From a checkpoint of a small mixture-of-experts model trained on Wikipedia: 12 layers.
Below are experts of layer 5 (counted from 0) of a mixture-of-experts language model. Rows are named gate (a neuron's input weights, with its number), up (a neuron's input weights, with its number), down (a neuron's output weights, with its number) and show model dimensions 0-159. Each number is 200 + 20 x the weight over its row's rms, rounded and kept within 0 to 999.
Before each expert's rows: "comes after" lists some tokens at least twice as common just before its tokens as in all text; "comes before" lists some tokens at least twice as common just after its tokens as in all text. This comes from a sample of Wikipedia text that the model never trained on. Tokens count by the router's weight.

# expert 10
comes after: " |", ".", " =", "s.", " ==", ")"
comes before: "\n", "|", "-", "The", "In", "|---|---|---|---|---|---|"
gate0,230,220,193,201,197,215,147,193,215,189,205,189,207,176,205,177,177,175,214,184,209,228,232,173,216,196,195,225,169,186,219,188,187,161,212,211,181,202,167,191,213,183,203,197,206,172,183,160,177,174,190,182,181,188,212,212,226,206,203,185,200,161,198,199,163,212,182,201,206,216,210,199,218,209,199,188,230,197,213,184,206,232,195,187,216,209,185,215,164,223,213,241,227,163,219,249,184,182,183,250,172,185,212,212,199,159,187,190,178,219,224,213,196,204,191,183,192,199,179,213,220,217,179,181,180,194,217,195,199,200,185,196,178,236,182,191,237,231,183,221,202,224,192,214,195,195,198,187,185,223,248,213,222,233,183,191,212,216,185,231
up0,198,216,221,189,192,201,214,198,219,197,198,180,203,220,222,218,158,216,193,221,206,212,200,167,210,206,167,177,184,227,176,228,208,194,212,150,183,201,190,186,204,193,201,215,216,199,231,193,227,199,217,189,197,179,173,179,170,175,191,223,203,236,224,209,180,173,199,217,211,202,194,162,212,163,184,168,207,234,185,189,183,194,219,183,180,209,199,186,207,191,207,223,219,209,200,218,212,206,219,200,188,226,235,215,180,208,181,215,179,171,195,241,164,190,188,196,162,229,214,177,249,203,147,146,172,187,189,232,198,183,200,210,151,226,163,204,179,207,194,181,192,205,193,221,179,204,202,178,214,212,201,189,184,178,221,199,191,200,192,198
down0,174,150,176,218,220,202,232,205,205,224,192,205,218,201,225,180,203,191,205,187,202,226,172,220,230,199,183,225,216,188,191,163,174,236,200,198,175,172,198,177,206,219,180,233,198,229,205,225,186,193,198,208,198,210,220,223,198,214,197,186,199,209,218,208,214,187,199,177,180,198,206,262,194,198,213,251,189,158,233,209,209,196,211,196,222,226,197,216,253,218,157,203,188,227,180,178,213,194,178,200,206,209,200,172,192,183,185,180,214,173,196,195,215,209,173,209,212,205,201,201,197,196,198,168,193,163,235,199,176,184,207,193,237,211,212,211,187,214,213,213,220,178,216,176,184,205,177,180,178,192,164,201,165,201,162,188,183,197,243,208

# expert 17
comes after: " a", " the", " an", " The", " w", " with"
comes before: " of", ".", " than", " and", " in", ","
gate0,199,234,206,214,219,193,212,213,189,205,204,166,198,237,189,182,208,196,231,194,197,226,171,183,238,225,211,202,176,167,210,179,185,201,216,197,189,231,198,175,176,208,207,179,225,182,202,199,228,189,229,194,194,214,214,190,192,211,189,201,199,204,158,195,207,186,196,191,207,191,197,230,216,187,197,211,197,184,212,178,205,212,178,168,251,193,219,188,194,157,207,228,196,178,200,172,221,220,186,194,164,203,202,215,175,212,223,204,190,200,179,197,185,154,178,253,207,158,190,187,252,180,212,158,187,211,188,210,151,185,169,218,209,193,201,217,195,182,166,241,189,193,219,218,228,194,183,178,195,180,205,222,182,202,185,220,209,170,175,211
up0,182,187,195,218,197,231,190,232,177,191,163,203,188,167,180,180,188,185,207,193,138,180,173,217,217,210,196,220,202,226,162,182,198,198,212,197,211,177,214,211,199,220,207,200,206,231,177,205,181,194,180,219,171,182,170,236,188,223,213,206,216,165,219,213,206,207,230,185,194,225,163,209,189,172,197,186,164,214,238,169,209,220,229,216,216,204,172,236,223,208,210,206,225,203,207,220,167,199,213,226,252,201,233,194,221,176,210,214,195,186,201,183,217,209,174,177,218,197,210,196,176,205,183,211,198,186,185,225,213,183,227,200,214,163,189,191,192,172,198,199,167,168,185,224,193,226,185,222,197,195,189,181,209,224,167,189,183,208,181,174
down0,190,211,199,198,221,176,208,214,218,202,195,218,179,221,201,184,205,227,193,192,209,210,197,185,186,235,206,220,215,206,188,202,206,219,195,204,217,230,192,187,194,231,200,165,183,233,174,204,238,182,218,174,200,203,196,207,211,213,190,190,193,167,212,210,201,198,187,188,182,189,201,208,213,208,155,203,201,182,186,166,193,188,158,193,232,195,228,190,225,160,208,248,213,159,234,213,194,178,191,181,172,194,183,222,182,221,194,242,237,181,196,212,235,160,191,215,205,203,172,220,208,156,195,175,231,201,195,225,201,249,179,190,199,186,169,226,183,180,182,218,213,204,183,216,204,188,196,169,197,200,182,220,244,164,221,231,213,198,179,189

# expert 19
comes after: " was", " to", " he", " also", " is", " were"
comes before: " to", " in", " by", " the", " as", " on"
gate0,181,187,196,224,173,207,225,196,238,216,150,208,221,192,207,206,220,214,200,201,191,205,188,228,221,179,189,199,202,178,205,197,178,187,227,213,187,196,188,210,166,191,168,226,225,187,254,176,211,190,214,180,202,207,208,209,242,227,215,187,187,189,202,232,218,208,213,192,201,216,172,194,195,174,195,215,214,212,179,211,194,210,186,242,187,193,188,219,202,238,176,187,241,199,206,208,225,230,205,166,186,231,210,204,233,222,230,194,228,176,197,188,224,221,190,179,231,220,185,219,181,244,210,203,201,222,225,208,204,209,223,163,198,202,219,171,234,202,170,185,175,183,221,255,195,194,171,212,189,200,169,198,213,209,185,200,213,213,214,171
up0,180,225,199,171,190,173,199,171,186,193,233,254,179,220,204,215,217,226,191,203,207,190,211,199,216,221,177,199,195,182,193,186,194,170,228,212,207,208,172,192,229,175,226,180,205,207,153,231,186,214,193,218,197,219,185,213,186,195,203,195,219,218,201,211,159,197,187,188,176,199,225,214,215,214,190,192,182,177,196,196,193,183,203,195,205,202,209,243,216,161,202,212,203,199,185,210,190,205,224,202,164,182,166,158,202,237,197,177,207,217,195,160,219,186,218,209,217,179,189,163,216,166,186,216,226,196,196,190,211,186,194,212,205,223,192,234,220,191,200,212,204,204,182,183,212,238,181,205,211,138,183,183,182,135,231,207,184,182,218,194
down0,157,187,179,181,231,200,190,198,188,144,157,206,207,208,194,175,207,247,158,215,210,214,215,215,192,234,177,211,214,221,218,178,193,193,174,203,244,186,201,182,202,197,235,178,197,209,185,234,232,217,237,189,183,205,231,230,214,199,192,234,205,201,213,205,209,223,215,203,214,199,199,184,219,184,190,192,227,206,200,190,204,204,236,220,207,194,181,194,203,240,218,192,190,185,178,196,179,195,159,198,186,182,227,158,217,220,200,184,203,233,210,199,198,206,178,190,194,191,205,186,191,206,184,169,202,188,217,213,199,163,193,209,209,222,206,218,155,198,191,229,166,208,179,172,225,214,224,172,234,198,226,176,174,189,181,214,196,186,181,214

# expert 21
comes after: " ", " 0", " 1", " —", " 2", " 3"
comes before: "\n", " ", " 0", " 1", " 2", " 3"
gate0,171,184,194,207,192,225,220,225,234,199,227,242,200,181,170,184,207,206,214,192,193,174,214,229,193,187,208,167,181,214,194,174,229,222,235,217,228,199,221,212,212,207,218,190,146,182,187,208,213,178,187,221,222,179,192,179,211,209,197,209,152,174,221,188,195,165,199,243,200,190,211,197,167,219,185,185,192,187,228,206,216,168,194,194,212,188,177,179,219,217,218,188,177,172,208,227,184,207,201,209,209,213,212,222,233,173,208,212,178,188,190,215,203,245,203,197,180,210,183,184,199,222,175,191,171,187,198,213,223,239,240,189,213,211,183,221,217,197,190,197,202,191,189,237,211,152,190,222,207,198,210,237,217,192,229,211,189,178,217,233
up0,176,216,217,183,187,186,177,243,212,214,219,200,148,218,209,194,184,192,214,198,206,218,185,233,210,227,172,184,218,200,211,190,228,228,213,182,178,193,200,197,183,201,190,179,206,201,230,196,155,185,202,202,198,176,195,166,211,213,219,234,179,188,201,223,206,206,213,214,185,182,188,169,198,188,212,258,198,215,207,212,198,183,196,172,200,177,151,250,210,174,202,201,203,203,187,172,247,195,190,207,210,194,188,224,172,155,204,198,191,175,227,189,226,205,197,212,195,200,218,206,211,216,161,188,198,171,212,203,193,174,206,165,219,164,219,191,209,201,200,199,206,197,144,210,222,212,184,202,218,218,173,226,202,230,164,189,184,213,173,193
down0,220,207,191,187,188,183,195,195,182,199,202,206,166,222,199,183,216,187,211,211,215,232,199,183,205,221,202,206,213,189,234,202,199,201,188,216,207,187,181,158,162,175,185,190,186,234,199,205,200,202,231,238,164,208,195,170,245,227,195,199,203,221,208,212,191,176,178,172,209,205,205,215,156,191,209,204,239,222,191,187,204,201,162,191,185,157,175,186,182,197,215,228,207,178,210,201,169,194,223,226,214,219,234,168,200,217,232,198,215,196,208,170,159,182,160,192,206,180,184,198,179,211,215,210,196,225,184,180,211,202,247,202,210,195,216,190,204,181,182,243,229,193,182,185,220,193,233,218,219,207,218,201,207,177,153,200,233,178,222,220

# expert 18
comes after: " |", "|", ";", " D", " T", " R"
comes before: " |", ";", ":", "_{", " ·", "P"
gate0,221,205,215,206,204,196,221,189,220,187,170,198,190,206,183,182,205,194,253,203,162,171,210,216,168,179,212,222,212,202,203,212,205,169,187,203,192,186,181,192,190,158,203,212,210,184,212,153,194,222,164,226,205,218,204,205,171,239,161,171,219,218,199,196,181,206,212,210,234,238,209,203,196,217,196,215,204,224,175,184,200,218,200,186,255,206,186,198,203,205,242,197,238,209,193,194,206,229,171,227,210,172,186,254,216,221,185,198,225,162,194,189,205,230,203,180,197,240,188,197,220,223,174,195,218,208,221,231,220,228,201,202,211,195,180,182,192,201,186,199,201,217,211,172,193,176,196,178,200,195,187,189,178,170,200,238,167,187,201,195
up0,179,189,210,192,220,206,168,239,191,139,181,212,195,174,197,206,217,183,183,208,215,204,205,224,163,206,222,236,210,205,215,172,198,187,175,220,198,231,190,208,198,226,214,186,233,211,168,201,200,179,210,204,200,212,193,208,236,207,161,207,197,228,229,182,223,199,190,217,179,215,202,152,186,176,222,202,225,217,212,225,224,196,181,226,202,193,197,183,219,212,219,198,211,195,213,185,205,237,195,181,218,190,184,195,191,185,197,184,212,169,205,206,198,228,238,182,207,200,174,179,181,197,202,234,213,165,175,222,192,160,194,245,215,223,195,187,196,202,186,170,246,178,212,196,196,210,170,182,192,158,177,198,189,205,179,190,185,204,215,248
down0,202,194,198,184,216,203,249,194,196,221,229,180,244,216,182,223,210,199,203,255,207,228,195,221,186,188,183,197,160,225,227,202,192,239,195,182,192,203,203,209,192,194,188,230,191,197,219,179,205,206,179,187,188,207,203,190,197,166,166,199,198,208,194,210,183,202,182,212,257,197,188,194,200,176,222,205,182,185,205,230,192,226,218,207,193,217,167,168,217,210,199,249,192,225,213,210,212,190,198,185,194,160,189,194,183,166,206,183,215,202,220,232,217,216,173,171,202,203,176,196,203,205,197,146,203,141,192,231,218,216,207,184,228,191,224,189,164,208,200,225,220,182,178,198,217,207,192,197,166,198,194,186,175,205,154,197,217,198,196,209

# expert 2
comes after: "\n", ")", "\n ", " information", ";", " mi)"
comes before: "-", " •", " Born:", " Country:", " Website:", " Genus:"
gate0,205,200,170,183,201,185,206,210,194,217,201,211,194,236,203,174,185,195,220,220,201,223,205,222,220,172,194,211,187,241,197,224,194,186,201,172,189,200,178,196,246,206,219,186,176,187,230,207,248,179,190,205,175,221,179,199,204,207,188,182,214,211,184,199,204,249,162,210,194,252,179,157,184,242,182,184,211,164,194,180,206,188,175,201,165,198,211,215,217,235,199,174,180,224,185,184,180,206,215,188,201,206,190,169,213,189,195,178,198,173,161,223,242,196,203,212,193,158,213,180,174,219,191,216,212,209,209,177,207,220,219,203,213,201,195,217,203,176,232,218,215,211,194,200,216,174,196,195,211,197,222,201,161,170,248,191,180,187,195,218
up0,211,190,181,221,219,189,210,205,181,221,191,187,188,150,231,207,152,188,220,204,191,191,186,221,170,196,198,195,223,211,165,174,226,220,209,214,194,204,199,205,207,186,200,204,193,185,221,198,221,164,192,230,174,242,190,233,185,230,180,184,218,196,206,209,210,185,227,210,230,198,216,209,222,180,258,220,200,238,197,241,184,226,195,189,177,205,213,200,221,161,192,218,205,213,217,222,184,172,226,209,199,159,230,202,215,185,203,185,207,197,199,190,202,193,188,211,209,193,173,170,207,176,181,228,196,207,205,205,182,171,206,192,210,210,202,201,162,189,181,232,164,180,188,170,237,206,168,238,188,195,183,199,199,192,193,204,194,223,190,148
down0,186,202,180,194,179,167,187,175,189,204,187,196,182,219,187,223,197,177,215,214,181,192,240,232,239,224,173,212,217,166,207,191,251,215,191,193,219,211,175,198,192,206,173,181,212,193,188,222,182,197,195,200,198,207,189,193,171,215,249,186,172,185,186,180,203,196,233,186,207,193,205,215,221,197,175,200,197,194,206,212,212,226,185,216,232,202,174,209,187,207,185,207,206,217,223,213,191,190,176,189,191,206,170,186,188,185,188,220,182,199,235,200,247,239,190,204,214,174,216,243,178,160,208,176,192,226,216,201,185,194,150,198,207,215,231,187,192,212,154,205,191,213,192,209,232,219,206,227,168,210,213,221,184,200,188,187,206,168,260,201

# expert 23
comes after: " |", "|", ":", " 1,", " $", " on"
comes before: " |", "6", "5", "%", "4", "9"
gate0,208,183,195,171,196,214,214,215,228,188,202,205,185,212,165,174,202,192,202,213,160,206,208,198,227,201,217,217,230,201,206,242,226,187,206,181,201,184,192,199,183,180,186,204,198,213,213,223,212,207,199,214,201,215,170,178,181,221,191,221,246,206,211,213,189,217,181,203,192,191,202,249,245,186,158,211,170,164,190,203,209,206,192,247,228,219,176,194,183,184,216,157,214,207,193,191,165,165,168,178,209,156,172,212,229,246,208,200,195,179,227,203,196,183,170,198,188,179,208,197,168,228,177,212,215,215,189,194,177,153,211,204,207,201,179,181,199,212,164,170,209,193,220,195,185,215,224,186,189,181,175,212,180,199,204,210,210,206,231,211
up0,218,217,175,205,215,190,208,196,200,188,181,205,224,211,193,207,183,225,188,216,216,216,191,209,177,189,214,144,183,191,194,209,212,200,171,199,227,190,166,210,194,218,204,247,185,237,179,189,193,219,229,137,203,212,212,207,222,192,201,223,202,221,209,199,208,190,198,207,195,171,203,201,222,205,182,185,228,209,209,204,212,178,207,220,139,178,217,205,221,202,198,210,213,173,169,215,243,207,192,178,186,241,207,181,157,188,184,211,229,202,217,182,214,190,166,171,160,218,214,209,221,184,201,169,208,174,190,187,212,208,221,212,170,219,191,205,229,207,213,184,203,179,201,188,224,219,217,233,243,207,203,168,223,204,193,177,168,179,228,206
down0,224,152,223,202,202,198,209,196,181,207,186,187,191,190,207,201,198,229,198,211,203,225,227,212,172,210,212,191,203,210,237,211,217,148,208,152,169,226,199,248,191,186,158,203,203,171,169,209,195,174,212,210,220,177,214,216,208,203,155,183,137,205,179,174,196,199,172,189,208,214,217,202,217,214,199,181,192,183,220,230,231,184,221,215,176,211,160,178,189,209,219,215,197,193,221,191,205,209,190,192,170,175,195,225,206,228,221,183,209,168,208,221,224,183,218,189,205,209,226,188,168,208,182,217,216,220,164,207,247,172,207,201,180,211,217,219,188,213,201,205,184,205,210,170,213,206,207,200,193,197,159,219,200,211,216,200,216,218,217,191

# expert 27
comes after: "|", " |", " the", " in", "-", "In"
comes before: " |", ";", ":", "th", "–0", "–19"
gate0,181,212,200,198,207,193,179,213,192,217,171,199,183,217,241,199,187,186,195,188,136,208,202,197,219,208,194,184,180,226,207,223,213,178,176,187,167,191,211,181,212,169,200,187,209,192,190,222,197,204,184,189,173,214,188,201,193,169,192,223,216,199,189,204,231,187,189,159,225,212,177,228,240,164,200,182,170,226,202,205,189,184,227,183,223,171,191,176,213,182,220,218,202,183,198,197,208,181,227,204,211,232,196,243,225,198,195,237,178,201,176,187,229,182,205,210,157,201,188,222,202,181,225,186,205,178,206,202,238,208,187,201,193,203,206,208,184,217,207,187,194,211,219,189,173,162,206,118,199,194,177,225,206,174,187,193,232,181,218,211
up0,211,169,196,179,209,249,192,183,207,165,245,192,200,174,169,209,180,197,211,219,200,197,209,233,207,195,199,178,198,180,175,200,186,184,213,194,232,201,194,186,216,191,193,187,196,209,179,196,175,178,193,219,199,186,231,205,153,232,195,196,158,196,177,239,164,220,212,233,195,207,205,218,194,214,188,203,194,184,196,197,217,186,173,200,222,240,211,200,211,206,191,163,203,207,204,212,205,186,167,245,192,181,180,173,210,204,196,152,217,201,202,165,220,196,216,202,256,226,229,192,223,219,199,233,167,190,209,230,192,204,250,209,191,199,203,216,211,177,185,254,215,214,171,181,187,186,203,201,191,180,179,191,203,196,177,195,205,203,198,201
down0,180,191,240,211,176,224,206,200,171,196,235,213,202,169,188,199,222,216,157,208,217,182,199,218,226,225,226,212,210,185,188,188,187,205,218,195,201,198,200,181,207,209,208,180,179,222,194,204,184,227,207,200,208,145,199,234,204,211,212,189,188,197,172,176,191,187,192,200,202,208,220,174,204,197,184,205,186,240,177,191,215,196,206,170,196,199,209,143,173,192,175,220,167,221,184,193,186,222,216,235,236,222,208,194,191,207,199,226,202,188,220,166,200,189,177,198,193,204,198,197,222,229,231,206,216,262,231,187,196,180,264,207,184,227,191,202,192,177,193,180,177,221,190,215,195,203,245,178,172,193,191,159,185,185,196,186,216,213,192,193

# expert 8
comes after: "\n", "==", " ==", "===", "s==", " ==="
comes before: "The", "==", "=", "===", "In", "|"
gate0,180,182,203,221,201,188,210,218,183,190,199,196,201,223,177,244,221,229,191,199,164,222,216,173,194,199,172,197,202,173,197,180,166,196,223,207,218,213,185,160,216,217,203,197,171,209,184,201,204,205,222,197,218,195,212,167,167,203,179,200,181,215,172,185,222,183,209,193,162,211,182,211,214,184,178,185,212,208,212,175,192,203,180,182,211,199,178,206,186,161,214,194,177,231,196,215,220,204,221,209,216,175,194,205,197,176,240,238,163,208,211,205,189,205,241,224,220,225,215,170,225,191,200,174,225,219,195,231,184,161,186,178,207,222,172,154,229,191,173,205,181,225,219,202,228,187,213,193,247,187,195,176,154,181,207,199,214,182,190,202
up0,212,190,198,176,199,194,221,188,165,209,176,195,213,207,196,203,203,195,197,179,208,205,206,233,225,223,201,231,170,212,226,211,203,216,233,164,213,195,194,217,172,191,154,186,227,216,233,196,191,194,177,177,210,228,203,187,235,221,187,241,167,222,216,205,217,211,202,225,179,193,195,215,184,194,187,186,199,174,230,203,180,186,205,208,201,200,234,212,181,231,199,224,219,223,207,227,163,192,182,209,184,209,187,240,198,217,200,220,158,227,191,228,240,200,213,174,208,200,197,198,209,209,176,177,220,196,177,177,177,173,224,225,181,187,184,206,237,232,212,184,203,143,218,216,153,181,181,210,194,194,205,170,208,200,209,175,195,175,216,195
down0,215,170,203,183,176,234,230,190,155,187,192,198,231,221,205,215,201,170,171,195,172,189,183,207,230,202,193,249,191,203,181,176,202,234,186,201,209,197,221,215,186,219,214,203,219,202,189,197,205,221,185,176,224,208,178,198,210,215,185,185,168,191,210,208,204,200,194,192,182,195,210,172,187,180,201,226,213,211,210,225,195,182,243,180,178,211,214,212,197,223,197,214,210,202,202,231,158,203,173,240,204,175,157,207,202,195,170,218,205,199,181,189,215,150,207,204,226,180,220,192,238,226,220,198,216,216,172,210,196,186,190,214,171,167,216,206,182,195,161,194,206,206,231,237,211,209,190,182,216,263,204,186,213,153,210,192,197,178,203,203